Below are experts of layer 3 (counted from 0) of a mixture-of-experts language model. Rows are named router (the router's row for the expert), down (a neuron's output weights, with its number) and show model dimensions 0-255. Each number is 50 + 10 x the weight over its row's rms, rounded and kept within 0 to 99.
Before each expert's rows: a language model's description of what the expert responds to. This comes from a sample of Wikipedia text that the model never trained on.

# expert 15
Description: Line breaks. Line breaks ending sentences, list items and table rows, plus sentence-final periods and some words opening a new line, such as Born.
router:66 53 31 63 40 74 51 32 44 52 56 37 57 62 52 55 45 50 46 45 46 60 55 59 31 47 58 42 46 37 44 46 67 55 60 34 38 60 38 44 51 52 68 50 42 44 40 37 43 50 38 60 40 67 45 44 56 35 40 50 36 47 62 40 60 58 43 59 47 47 49 53 51 56 68 53 56 39 51 41 50 45 64 52 58 31 52 61 35 59 48 59 44 56 50 55 57 66 63 48 45 46 54 35 46 51 48 52 53 53 66 30 60 35 48 45 37 40 48 36 39 54 64 75 54 49 38 47 55 44 64 35 51 68 52 39 52 40 56 48 51 51 63 40 67 56 49 39 55 62 37 40 65 53 46 58 66 38 67 64 56 49 38 46 40 52 33 58 59 64 61 39 45 58 33 54 37 59 66 34 40 48 47 67 39 56 62 33 57 55 51 35 50 64 64 45 43 47 57 60 44 43 46 31 43 48 46 66 39 52 32 51 42 36 53 57 45 41 52 33 38 58 51 52 58 41 42 48 62 38 62 60 36 44 62 51 60 48 48 47 43 34 54 57 70 45 34 40 44 44 37 53 61 37 71 38
down6:71 59 43 52 47 51 62 51 63 63 63 55 51 46 57 48 49 54 52 26 48 30 45 47 42 68 53 63 55 46 43 46 51 50 49 50 44 61 52 33 43 52 59 61 50 43 63 38 48 45 53 79 39 50 56 47 53 45 53 39 46 60 52 54 33 61 49 55 44 48 58 48 48 40 56 34 60 57 40 50 37 32 37 51 47 48 42 25 44 60 41 55 56 45 53 49 58 33 65 66 49 37 46 45 48 40 54 84 51 50 77 35 30 45 48 50 40 49 44 45 55 44 35 43 45 41 63 67 47 55 52 39 38 62 55 45 70 59 51 59 48 63 39 51 53 57 56 57 50 55 54 55 46 50 65 51 40 49 52 47 55 51 44 47 57 51 42 60 33 39 50 36 66 44 57 55 61 45 48 33 35 50 53 47 49 44 44 50 43 54 48 56 55 27 53 45 48 79 54 30 32 60 49 36 55 52 53 62 55 39 66 46 62 31 49 52 52 65 39 58 67 50 37 56 36 48 43 49 40 60 44 60 50 47 56 52 30 68 60 26 66 62 41 47 56 54 73 52 55 63 30 52 48 47 59 48
down7:46 55 35 53 56 49 55 26 40 39 51 54 54 52 48 58 64 60 53 29 46 54 45 55 60 49 50 54 47 59 56 58 37 61 50 48 53 48 54 48 40 57 56 44 59 33 43 50 57 32 63 47 56 38 50 50 49 45 56 42 48 50 47 37 52 52 31 47 63 46 45 52 50 46 37 56 35 19 48 56 42 38 49 52 34 25 54 57 54 65 54 44 52 64 38 53 48 59 47 64 48 41 51 50 55 40 63 54 51 44 45 43 45 49 52 44 45 60 40 35 63 48 57 60 54 52 54 50 48 54 41 45 61 48 67 45 50 35 32 50 58 58 38 61 54 45 55 48 51 44 64 46 53 55 52 34 58 45 50 43 32 62 67 47 52 52 46 52 30 56 36 49 56 53 58 47 48 54 44 51 54 45 63 60 43 43 54 40 76 54 51 53 56 30 49 44 43 43 51 54 47 49 47 34 47 48 43 48 56 55 54 59 46 53 45 63 55 48 49 26 44 54 61 46 42 63 56 49 66 52 54 57 52 55 58 53 47 43 52 51 49 57 56 52 53 00 58 36 45 33 55 50 58 46 49 48
down8:63 55 41 46 54 57 47 51 44 53 38 40 54 67 47 49 42 53 40 50 47 56 35 54 64 62 54 40 31 40 47 49 58 55 49 65 61 43 43 41 31 49 58 44 67 48 58 39 34 57 39 48 38 45 41 35 54 46 48 47 52 50 38 49 35 51 45 45 51 33 68 53 43 51 68 55 59 45 55 50 78 49 46 54 68 43 61 54 50 42 70 52 47 57 50 43 60 52 37 36 61 40 49 74 50 59 34 64 37 81 42 50 44 63 48 42 36 66 39 45 52 42 35 53 26 55 60 48 54 57 48 65 51 55 55 34 53 57 57 46 59 43 53 26 44 60 80 69 40 38 49 45 57 37 53 48 58 63 51 58 46 48 52 63 57 42 46 53 42 34 69 28 50 59 42 57 41 50 62 47 35 58 52 50 56 44 49 40 47 40 38 47 54 38 57 52 43 52 46 63 63 44 56 55 58 45 38 69 34 56 39 43 47 36 52 48 53 48 40 47 60 53 40 45 58 45 48 44 64 40 50 40 49 32 45 34 32 55 52 52 51 59 73 40 60 35 53 45 35 58 54 36 59 30 44 62
down9:57 54 56 42 53 63 47 51 57 45 42 27 45 65 68 59 40 44 54 53 52 36 48 56 48 39 60 54 51 48 32 62 57 52 73 63 44 43 51 65 59 60 49 40 44 49 35 42 62 50 56 58 54 55 61 41 33 48 53 53 59 52 40 41 54 56 48 31 52 60 54 43 53 58 57 57 68 39 60 43 45 45 62 56 51 04 54 62 38 64 43 59 55 30 30 64 50 50 51 40 57 49 52 45 64 54 57 51 46 42 67 56 79 43 61 42 38 37 42 43 41 54 44 71 54 20 38 36 42 53 39 50 58 50 43 36 37 46 66 54 38 60 52 61 51 65 40 43 40 54 44 61 49 48 56 53 47 34 57 62 53 47 50 51 47 47 48 38 49 49 64 60 54 42 41 48 57 45 48 44 46 42 55 60 34 62 77 40 46 49 34 37 43 58 40 59 50 56 61 48 51 58 55 38 59 51 55 48 44 62 40 47 50 68 57 50 45 65 50 57 58 76 44 47 55 43 33 54 54 33 41 54 42 49 53 40 50 67 53 44 56 56 41 54 64 56 37 59 36 56 35 61 51 40 64 52
down10:52 51 41 44 44 54 38 45 72 42 39 37 45 61 38 50 38 65 62 28 44 53 50 57 23 37 42 53 56 56 53 41 54 74 51 52 63 48 48 59 53 38 53 60 51 49 45 49 44 60 32 54 46 40 53 36 49 53 53 37 46 20 45 65 38 62 50 49 49 57 42 58 64 66 54 46 57 46 45 50 31 35 44 57 61 59 73 64 49 52 56 46 44 43 53 51 41 58 50 48 64 65 71 46 58 50 43 60 56 48 29 55 40 46 44 57 47 55 59 48 63 37 64 47 63 51 60 46 42 30 56 54 42 48 42 31 53 59 53 46 62 49 49 45 35 52 65 66 49 45 34 68 35 58 44 59 54 58 65 47 57 38 48 49 67 41 71 56 67 58 57 49 40 34 52 31 51 44 47 56 52 56 53 56 57 67 60 55 67 58 55 57 55 51 62 49 38 44 42 38 71 46 26 54 37 40 65 42 49 40 51 53 49 66 46 57 49 45 54 41 76 41 41 39 57 55 52 46 52 45 52 71 64 38 61 54 48 45 45 43 48 62 44 39 55 27 56 50 43 59 43 41 39 53 63 52
down11:38 36 44 48 59 42 48 39 43 48 48 39 45 54 40 46 51 47 50 50 52 61 41 37 41 50 52 61 32 50 55 49 54 61 63 55 58 42 38 54 53 50 58 58 51 46 53 59 36 44 30 43 55 36 56 56 42 49 50 42 50 43 26 55 43 42 55 46 61 47 46 43 49 50 50 43 32 49 55 67 45 37 47 48 50 99 46 51 59 69 50 39 55 46 39 42 47 49 52 46 49 53 61 49 60 44 54 50 66 39 50 77 40 40 43 57 41 39 46 74 51 34 30 40 44 50 54 59 42 50 60 46 49 46 49 62 44 35 57 43 56 35 43 62 59 46 48 62 29 56 42 59 57 44 37 65 59 43 56 56 54 43 57 53 56 48 48 68 58 45 54 68 44 45 63 60 55 27 55 60 48 61 47 50 40 56 37 48 50 37 64 50 42 33 62 49 45 61 35 45 42 47 44 43 58 54 43 43 58 49 51 50 71 68 43 49 44 51 41 49 61 50 45 64 45 49 40 51 51 64 40 33 62 41 37 55 47 56 43 58 38 44 78 55 51 66 43 63 63 63 60 60 43 44 53 59
down12:45 47 50 43 46 57 56 59 62 44 46 59 53 47 41 50 41 53 57 45 54 33 52 49 51 41 48 47 51 56 32 57 45 27 57 49 52 45 51 38 59 42 68 62 57 44 46 48 46 53 66 61 38 47 71 60 49 38 46 49 42 48 52 68 58 54 50 50 39 55 43 62 57 43 67 33 51 34 57 52 40 44 43 41 48 48 54 46 49 74 58 55 52 54 45 59 41 30 41 68 42 59 59 57 58 43 43 55 51 51 44 57 50 57 44 29 74 58 53 63 59 73 27 54 59 49 61 56 58 35 47 41 40 27 58 57 72 25 47 46 40 52 34 51 50 44 48 60 51 44 47 29 51 40 54 46 42 61 47 42 56 48 74 52 50 69 48 50 49 40 45 52 49 61 38 56 25 60 32 39 40 48 39 38 49 57 39 50 39 42 47 39 32 48 65 55 57 34 41 51 42 68 68 48 38 41 64 61 57 63 51 53 41 43 44 26 59 49 44 29 57 51 52 45 58 50 33 46 56 33 60 41 63 39 53 49 56 34 44 50 47 55 54 63 64 44 67 47 48 56 66 44 57 65 68 65
down13:40 52 67 61 47 66 56 45 43 46 62 35 72 47 42 39 50 51 41 50 69 46 53 40 54 66 41 53 36 51 48 58 48 44 60 40 43 61 46 55 56 64 37 63 61 57 47 73 52 63 54 42 58 36 59 68 55 72 44 58 55 62 44 39 61 54 71 41 55 70 35 45 52 49 52 45 60 66 36 40 65 45 47 43 45 50 44 49 60 64 45 50 40 56 46 45 52 62 41 41 51 33 47 47 63 44 54 63 48 55 43 55 62 47 56 46 39 49 39 57 57 48 55 53 51 50 53 61 67 69 41 43 62 42 48 47 51 42 42 49 35 42 52 49 56 62 58 56 28 45 58 56 37 43 49 58 46 44 37 61 52 45 71 37 51 37 59 35 44 65 54 62 59 27 67 32 57 51 60 77 57 62 45 39 51 38 49 49 53 60 57 50 43 45 37 45 44 48 44 81 38 58 33 53 38 32 56 42 44 48 61 64 44 24 37 50 43 48 72 46 46 66 55 59 53 56 45 55 53 51 55 46 48 46 65 70 50 50 46 47 59 34 39 43 45 63 41 51 55 62 59 54 55 45 61 32

# expert 11
Description: Heading and table markup. Equals signs closing or opening section headings like ===Film===, plus opening parentheses and table pipes in lists and filmographies.
router:53 58 44 55 63 47 31 56 66 36 59 38 54 43 56 54 55 60 45 51 48 44 50 41 33 54 51 56 37 49 49 49 42 51 37 35 31 50 48 36 52 33 40 66 52 41 48 55 59 48 54 46 53 61 62 49 35 41 58 63 37 55 34 52 57 42 47 49 37 61 34 55 56 28 68 61 50 42 42 51 44 51 41 36 47 41 53 64 43 46 55 54 42 69 49 53 44 50 56 35 48 56 38 42 39 56 66 34 47 38 67 70 62 67 26 47 40 54 48 71 62 69 47 32 55 58 36 45 59 49 34 50 41 60 43 47 41 57 32 34 37 46 46 45 66 58 70 41 61 56 43 45 55 50 59 63 53 50 67 64 44 60 34 49 35 60 58 34 48 44 58 43 53 59 61 50 47 50 56 66 46 40 36 52 56 70 46 47 49 40 47 52 38 35 54 44 51 50 37 35 57 50 59 64 46 43 36 40 56 41 51 51 37 56 54 48 38 39 53 67 57 52 56 67 53 56 54 64 60 54 65 59 55 62 26 55 62 33 55 61 45 50 67 47 33 55 38 41 38 30 52 40 54 59 53 42
down4:48 60 56 48 45 44 51 52 51 36 64 58 46 66 61 67 58 48 50 42 45 50 53 46 48 51 46 60 51 34 40 45 50 63 54 60 43 50 41 35 47 50 58 45 57 40 42 55 46 51 55 62 40 54 50 52 54 57 59 58 36 52 72 47 39 61 49 50 67 40 39 56 50 42 44 53 57 40 56 41 46 56 45 65 54 49 56 49 57 53 45 48 50 30 70 51 42 33 49 48 62 60 30 36 50 56 45 64 67 46 36 47 38 35 67 48 52 55 52 63 50 44 42 38 40 50 48 37 57 71 55 53 18 37 58 67 66 49 51 62 55 54 55 52 67 52 64 64 63 34 39 48 48 65 42 43 41 37 60 40 66 50 41 57 43 32 63 42 66 42 46 59 58 49 51 72 70 38 36 39 57 44 55 56 54 50 52 58 52 51 63 34 62 53 63 48 40 26 49 60 50 52 60 37 50 64 52 74 40 58 45 52 54 33 64 42 69 57 51 54 37 63 31 52 57 63 61 48 37 37 48 54 58 77 45 44 63 49 54 61 43 50 54 52 42 39 39 56 43 68 50 47 47 22 54 56
down5:46 58 43 41 50 42 58 54 58 29 40 78 62 59 57 39 54 50 32 37 41 48 52 46 42 34 58 47 60 59 56 52 39 46 43 56 51 47 56 61 44 49 60 47 60 64 57 64 49 49 48 56 41 34 44 59 61 60 46 47 48 52 56 60 57 68 36 49 59 37 55 52 43 42 69 51 45 41 34 64 33 51 49 50 61 47 50 47 65 47 50 46 42 46 36 15 35 48 39 64 43 47 36 62 46 49 43 55 57 48 57 55 46 51 39 64 46 47 68 49 40 58 53 53 38 48 41 57 50 96 55 49 55 48 63 37 64 27 51 41 37 61 45 55 63 48 35 50 48 48 49 44 59 66 53 55 54 59 54 50 61 65 56 72 49 52 44 53 61 40 44 47 44 37 55 70 45 55 40 44 42 47 46 24 48 61 51 49 58 53 54 35 40 51 49 68 48 53 39 64 42 51 64 39 55 54 55 62 54 54 59 29 34 47 48 54 57 57 53 69 60 50 40 36 58 43 46 27 45 54 48 53 48 44 40 35 54 43 63 37 52 41 56 38 39 50 28 66 57 58 63 42 49 50 45 44
down6:36 37 54 42 64 57 36 49 45 44 46 61 51 60 60 69 70 38 42 51 49 39 46 51 57 54 61 53 39 51 52 53 51 47 48 62 38 43 51 46 56 56 77 51 48 57 38 43 59 35 57 53 44 44 60 32 32 43 38 52 48 64 41 56 63 58 51 41 46 38 53 52 46 56 45 41 65 33 66 19 63 67 45 51 55 02 54 59 44 42 55 57 41 58 45 52 44 56 38 49 49 43 33 59 38 67 56 45 53 37 60 47 61 35 60 45 53 45 50 54 41 39 38 48 60 16 43 50 56 50 49 63 78 47 49 44 45 39 52 45 23 31 44 44 51 59 60 53 38 60 50 46 54 44 52 45 47 43 55 61 48 54 70 66 41 45 53 51 44 46 56 58 57 44 63 57 47 59 63 55 51 52 58 51 59 46 40 46 45 41 48 43 45 43 49 48 47 52 51 50 59 41 41 42 52 63 39 60 42 43 39 43 42 68 42 42 45 51 45 58 52 37 60 67 49 60 48 43 55 43 58 61 59 44 35 69 60 49 51 61 46 49 49 52 69 34 49 43 41 35 54 61 50 43 64 29
down7:48 52 29 43 64 41 44 44 41 50 47 49 47 59 37 41 52 44 58 43 54 57 54 60 52 56 49 44 36 40 56 33 62 45 57 48 60 49 54 60 40 71 48 57 57 61 41 50 59 63 64 53 62 47 38 62 39 47 57 49 54 56 47 57 45 50 44 62 57 36 54 41 42 68 42 62 59 67 49 49 48 29 43 48 65 51 26 48 55 63 52 62 48 33 57 61 50 44 65 57 44 49 58 50 69 42 67 49 45 52 63 44 42 41 37 42 50 46 29 56 43 27 55 41 57 56 62 36 38 32 51 43 52 58 41 55 44 45 55 51 40 48 44 32 75 71 46 31 60 64 57 38 50 39 53 44 38 33 72 35 52 36 40 38 55 58 45 27 56 46 47 75 39 44 57 57 61 44 61 64 40 42 62 53 46 43 51 52 47 50 60 14 45 42 58 43 65 58 52 56 52 60 55 52 29 52 35 50 46 33 54 71 61 71 54 52 45 48 58 54 59 44 53 28 56 53 48 39 49 40 40 50 45 59 60 54 46 48 55 56 47 66 51 56 49 44 53 55 53 57 45 58 52 53 66 65
down8:32 61 41 52 56 55 44 45 51 48 58 58 47 53 47 47 34 44 50 51 34 57 74 53 64 58 60 61 62 44 38 59 54 48 44 40 42 39 58 43 55 44 25 69 37 42 49 35 50 52 49 46 51 72 48 47 37 77 57 17 55 49 54 53 51 47 41 50 45 50 48 18 44 59 54 56 44 49 64 61 39 55 42 52 41 41 53 43 57 44 60 55 49 44 45 54 67 56 45 40 57 53 55 21 54 45 49 60 43 23 43 37 41 51 49 59 52 53 34 55 60 42 55 52 39 61 50 44 40 49 65 35 55 46 36 43 52 65 49 39 42 48 52 47 53 44 57 41 42 60 56 46 54 39 42 49 72 71 54 53 50 56 49 61 54 38 46 62 32 74 70 47 35 50 42 67 57 47 56 64 41 33 40 18 54 39 43 39 64 40 60 55 59 47 43 33 49 46 52 49 58 61 53 43 51 37 49 62 58 55 50 53 52 60 43 58 32 62 46 57 68 51 53 56 38 51 45 43 48 62 53 58 46 43 48 48 52 44 45 67 52 66 48 39 50 59 67 70 53 58 48 41 64 52 56 52
down9:53 51 64 52 51 40 46 58 50 32 46 46 42 42 71 46 52 46 37 57 62 53 49 51 57 50 48 55 68 55 49 64 46 60 70 54 43 51 54 56 60 62 33 31 58 50 25 58 63 40 54 57 78 45 45 40 38 43 44 34 52 62 33 47 49 65 48 48 54 56 53 63 52 60 56 71 34 42 52 56 69 45 49 44 38 49 57 41 51 46 41 59 57 32 54 51 44 59 46 39 44 45 59 43 48 50 53 59 35 63 46 35 49 73 68 45 46 43 43 58 38 40 47 39 37 43 51 56 59 62 58 49 47 38 53 42 41 62 50 36 63 52 31 62 36 34 29 46 57 46 30 48 55 51 46 51 51 50 55 50 46 64 45 68 56 42 63 50 68 52 46 47 57 59 56 59 32 55 47 51 67 57 55 45 57 45 50 35 49 64 30 64 61 49 42 49 56 39 56 51 48 67 64 40 55 56 41 59 49 52 55 47 47 45 34 56 56 70 58 17 45 42 52 52 54 44 47 35 43 52 52 53 60 43 47 21 46 42 68 58 54 32 58 72 50 49 65 41 62 45 68 41 48 51 46 41
down10:41 68 41 39 57 47 43 52 48 58 36 42 64 52 49 44 45 57 65 48 33 42 38 46 54 55 47 57 39 65 40 56 47 45 56 74 53 63 36 46 53 54 35 31 56 67 56 52 50 58 33 55 55 52 55 65 49 52 47 73 43 53 63 60 42 39 50 56 64 40 49 50 59 54 53 62 38 44 52 47 56 63 43 49 36 47 59 64 25 44 53 46 60 28 67 59 46 57 53 65 51 42 60 55 45 55 43 58 50 51 48 65 40 49 42 70 77 63 65 75 54 40 67 51 66 37 57 51 55 42 30 53 38 56 40 50 59 54 43 45 47 55 41 57 45 40 42 61 56 49 63 58 68 60 52 61 63 47 63 31 28 52 55 54 41 63 49 51 52 54 45 56 60 58 33 53 36 44 61 50 33 48 57 61 56 54 29 55 73 39 47 59 39 47 41 53 42 63 57 44 47 46 64 33 41 56 40 44 46 58 48 55 48 48 38 54 34 60 49 43 43 42 42 54 65 41 34 66 63 44 41 43 40 37 51 58 53 75 49 58 59 60 46 39 51 65 50 67 44 48 34 63 57 54 49 44
down11:59 62 36 40 55 36 62 45 57 52 61 46 36 33 40 38 59 42 41 30 45 48 41 42 44 41 37 38 54 47 53 43 62 64 49 38 62 61 51 43 24 43 50 66 41 53 61 55 52 38 51 56 48 49 57 58 46 42 58 54 34 44 48 37 51 42 67 53 51 37 61 48 49 46 55 56 30 53 56 43 60 43 52 22 54 59 72 58 45 45 65 36 43 41 53 43 67 60 43 33 57 41 51 45 60 51 37 52 58 51 54 62 64 45 54 49 50 35 69 52 51 41 54 51 39 67 43 53 63 61 60 55 54 59 46 48 42 60 48 42 56 60 30 60 43 45 43 53 61 67 48 36 55 43 54 54 38 54 50 63 59 47 50 68 48 45 55 52 68 35 53 42 59 42 44 54 43 62 48 57 51 57 51 35 54 25 63 54 42 56 53 53 42 48 57 44 45 42 52 74 50 54 60 55 34 61 58 48 46 43 45 47 36 49 45 26 68 54 31 58 40 29 63 39 54 71 52 29 59 66 50 58 51 46 22 47 56 44 37 39 38 41 42 54 41 61 46 77 43 58 45 63 45 56 50 42

# expert 8
Description: Years and numbers. Digits and dashes in dates, life spans, table cells and coordinates, such as 18 and 19 in (1815–1892), 1985, 51.
router:44 50 55 63 57 53 45 58 50 56 64 48 51 59 40 30 42 64 51 55 50 40 55 50 49 62 34 46 48 57 61 44 36 64 38 55 42 49 46 62 36 41 49 57 64 38 60 36 37 59 54 47 40 66 37 56 64 41 64 68 65 57 55 55 56 51 27 46 43 59 59 46 68 48 57 60 48 47 53 38 48 48 48 36 47 64 52 51 52 53 31 70 56 68 46 54 45 42 53 36 56 40 47 47 54 55 43 59 48 56 55 55 66 57 44 35 56 53 44 44 46 67 73 41 53 62 50 53 37 56 59 67 45 55 51 51 59 63 33 60 47 55 43 38 52 43 61 45 49 37 45 59 38 59 32 44 36 34 45 37 58 52 53 37 51 28 52 41 44 51 55 36 59 41 45 51 61 45 44 53 55 46 38 32 61 61 43 52 38 58 65 52 55 57 38 49 42 34 42 48 64 42 53 45 49 45 55 31 41 39 62 34 65 59 62 32 53 65 43 40 61 65 51 54 31 55 70 36 71 63 39 61 42 43 36 62 65 37 61 59 59 63 74 44 43 52 71 45 48 60 67 39 47 35 46 43
down11:43 59 43 50 46 52 40 52 44 54 45 53 49 47 44 23 54 58 35 60 44 53 43 62 40 59 56 57 36 54 64 50 46 64 51 50 56 55 44 63 47 63 51 38 55 35 53 58 40 61 53 53 39 48 56 40 60 58 53 50 50 61 46 48 44 41 49 49 55 55 53 73 43 56 58 27 49 43 43 48 54 39 34 49 40 51 55 52 60 42 63 53 43 53 32 65 58 53 63 68 58 74 62 43 53 48 34 41 42 43 55 49 42 47 37 48 64 54 37 56 56 61 52 54 61 58 38 58 47 48 55 56 43 54 53 54 38 56 51 28 42 34 56 58 59 72 63 65 49 64 56 75 51 56 64 47 32 51 42 36 59 47 48 45 42 44 62 51 53 54 63 56 49 35 37 48 36 36 57 62 42 71 71 46 50 44 65 52 40 37 43 31 66 28 49 57 44 38 53 66 49 34 54 25 43 27 49 39 54 60 56 51 53 66 57 32 57 59 59 47 63 49 45 48 47 27 62 55 49 55 40 36 59 50 43 46 38 42 57 32 58 37 64 37 45 66 56 41 56 41 30 43 54 59 39 35
down12:56 54 50 48 46 46 69 54 31 34 49 40 50 34 45 48 38 39 58 31 40 56 50 58 44 55 41 49 37 37 50 37 34 68 35 38 43 43 71 52 51 46 30 40 60 50 40 45 55 52 67 53 45 46 57 60 64 30 43 51 54 53 56 50 47 43 50 53 48 42 48 44 64 50 35 57 48 57 54 52 48 59 44 45 62 41 68 42 59 36 56 47 58 54 38 55 56 41 51 42 46 66 68 54 48 54 48 57 40 52 42 25 62 49 34 69 59 45 64 45 43 54 52 45 58 45 55 63 65 56 59 69 44 60 58 54 53 51 34 46 65 51 53 49 55 48 42 56 63 42 57 57 49 58 65 27 46 57 37 47 40 34 55 72 42 49 64 50 58 54 67 60 54 40 36 46 39 55 37 63 64 59 51 48 49 59 34 56 60 57 32 77 40 47 60 47 43 49 59 66 47 32 73 30 41 50 49 44 43 57 61 54 48 63 56 52 56 76 46 46 64 60 30 50 54 56 55 42 62 46 47 52 57 33 42 47 37 50 49 59 77 63 46 57 47 58 40 53 59 48 32 45 63 57 45 43
down13:46 31 40 46 56 58 57 51 58 46 60 58 67 67 45 57 37 57 56 52 44 51 37 39 58 47 42 32 56 48 50 62 45 38 47 68 51 48 49 38 49 42 56 50 50 53 48 51 51 57 40 33 46 37 34 47 35 52 53 56 56 61 41 70 58 59 64 28 60 48 68 54 48 63 77 54 55 51 48 50 37 52 33 56 52 64 59 63 53 46 37 69 47 69 44 55 38 44 64 62 33 64 46 36 68 44 29 54 57 33 39 58 41 64 41 69 63 46 56 58 46 61 64 34 58 50 48 58 29 36 49 57 46 39 39 60 38 42 53 57 57 43 47 52 39 61 58 53 55 54 65 49 58 57 68 45 57 44 44 45 59 47 63 39 60 49 54 48 37 62 61 59 57 55 46 36 33 44 35 56 45 38 59 42 42 46 49 35 49 32 54 45 48 53 46 39 42 49 45 75 35 53 55 62 44 46 30 72 52 45 49 59 43 39 45 56 46 32 55 52 67 53 50 37 52 45 57 56 76 44 51 39 50 61 39 47 67 46 61 62 43 56 53 52 56 49 64 54 43 71 58 58 47 38 55 55
down14:62 33 59 53 37 48 52 57 55 51 66 48 36 60 52 62 49 50 54 47 33 37 49 39 44 50 54 48 56 37 68 39 62 62 58 57 58 68 63 38 45 78 36 37 55 47 62 37 63 57 55 47 50 45 41 48 44 33 40 40 49 68 46 56 41 63 46 54 53 51 70 41 63 43 55 55 52 63 70 56 48 53 37 45 58 44 56 53 65 44 53 55 59 57 55 50 69 34 45 56 49 50 57 55 45 43 47 54 40 50 52 59 52 44 53 72 55 41 40 41 54 58 50 55 59 41 65 39 54 59 52 43 53 49 55 51 42 38 39 58 34 61 56 44 43 37 45 46 54 44 64 45 34 66 54 39 59 44 40 47 34 47 62 55 59 30 49 60 55 54 54 45 50 39 40 48 55 55 47 39 35 58 60 50 60 46 38 70 42 39 32 38 62 52 58 48 47 49 68 72 46 60 55 41 70 45 42 50 41 58 40 45 78 44 61 57 47 25 60 53 51 65 68 51 52 49 68 68 51 49 28 62 55 56 45 64 64 54 63 54 51 37 55 53 47 59 34 33 37 40 66 50 53 39 64 72
down15:31 48 47 44 52 62 40 55 74 44 52 49 43 55 39 47 58 38 57 48 39 47 53 35 40 65 52 56 73 37 47 41 63 60 44 49 59 51 45 47 57 47 43 47 51 27 43 54 44 33 60 52 44 58 44 48 22 60 53 31 36 60 46 51 56 63 41 49 53 42 33 41 50 67 48 49 55 46 54 48 34 45 40 69 49 52 38 52 45 58 50 44 51 49 40 37 47 64 39 52 58 61 34 50 55 61 69 53 33 39 68 46 30 53 37 52 53 56 58 57 62 47 52 53 47 46 42 47 50 53 41 59 47 36 56 46 42 57 57 59 42 65 48 44 68 32 64 57 73 55 46 56 52 60 47 42 68 63 53 48 62 41 55 44 44 59 66 40 46 52 52 72 52 44 61 50 59 30 49 43 56 58 28 45 41 76 54 34 71 37 52 57 60 52 50 47 61 59 69 47 34 57 48 55 47 44 52 57 55 52 75 53 36 47 42 53 54 60 45 51 62 61 56 43 50 47 43 58 39 48 71 46 60 36 42 44 49 50 56 72 30 56 53 43 74 54 39 66 65 53 49 42 46 67 54 46
down16:48 39 71 38 52 57 54 61 60 45 55 48 48 62 53 50 39 54 53 45 49 68 48 60 49 64 55 55 60 56 43 47 34 64 52 34 32 64 41 42 57 44 48 41 52 51 46 62 57 53 49 68 37 58 51 64 49 56 56 46 52 60 36 45 49 58 61 57 49 55 45 40 52 37 55 54 54 55 50 56 56 52 38 50 51 26 82 58 50 40 62 55 63 35 63 54 48 42 43 49 50 60 35 49 43 79 59 42 59 47 50 59 68 56 51 46 35 25 42 38 47 39 49 45 67 37 67 36 41 52 39 46 58 44 70 45 52 44 59 56 50 55 59 65 53 51 49 25 51 52 35 35 40 40 49 53 49 44 51 50 67 56 44 43 73 56 43 47 50 53 54 27 63 60 39 48 61 59 39 44 51 59 59 34 57 45 47 41 53 58 40 45 67 34 64 53 42 44 32 23 40 53 68 56 44 70 43 46 41 50 45 65 43 42 46 55 50 47 66 70 54 53 46 56 65 66 39 68 33 48 63 60 31 51 66 58 46 60 54 50 47 55 44 41 51 65 55 43 54 37 52 45 42 40 51 48
down17:35 50 46 54 58 51 51 57 69 52 46 53 32 52 49 36 51 55 56 47 49 55 51 40 45 31 43 59 46 54 62 52 36 45 71 60 52 47 74 38 56 64 55 50 41 57 36 60 37 50 57 52 65 46 62 61 61 46 53 45 36 35 57 53 34 68 53 37 49 59 45 32 41 48 42 45 27 61 49 31 58 48 44 52 52 53 50 36 30 49 56 50 48 39 66 29 45 42 62 54 48 46 38 41 54 44 41 58 49 46 45 42 37 37 48 48 38 53 42 64 42 35 45 50 38 45 47 39 44 56 57 51 61 59 67 45 32 43 45 35 51 51 51 35 44 52 50 46 66 53 56 43 66 46 59 42 43 87 44 39 54 38 36 53 53 57 53 52 48 50 64 65 45 36 55 47 54 44 64 57 56 37 67 48 54 42 48 73 58 56 56 42 38 62 34 41 56 56 58 51 49 57 40 51 50 59 57 76 57 39 38 50 37 63 39 54 49 46 57 54 36 64 53 43 46 38 29 50 33 44 55 36 47 35 51 52 57 61 65 43 45 50 40 31 68 76 66 41 39 43 45 61 62 51 44 59
down18:58 37 33 49 45 65 52 43 61 50 66 54 47 55 44 49 35 48 57 61 51 50 59 32 56 58 58 56 54 57 43 43 60 44 72 48 27 50 50 65 47 53 38 49 62 43 53 41 48 70 49 63 48 38 70 34 45 44 48 51 50 52 42 48 48 38 45 39 57 51 67 48 47 41 60 52 49 38 36 48 64 48 61 37 43 52 55 52 45 44 56 33 59 38 44 70 32 45 51 31 66 33 57 46 47 63 51 58 58 46 57 59 36 49 64 38 58 43 52 50 47 47 45 38 60 60 52 58 53 31 55 58 57 45 57 38 52 50 64 37 42 55 53 41 52 65 68 41 47 55 64 45 44 70 39 34 52 59 52 76 68 47 44 39 41 50 48 41 39 44 72 52 42 40 59 57 73 49 43 65 28 32 45 57 42 58 59 60 57 33 38 52 45 52 39 51 33 56 52 57 51 43 65 60 40 53 61 63 31 68 59 49 62 55 67 62 57 46 54 67 51 65 52 58 54 47 42 63 38 51 51 56 57 56 54 59 53 53 41 62 50 52 50 40 60 31 59 51 36 37 56 22 42 40 54 46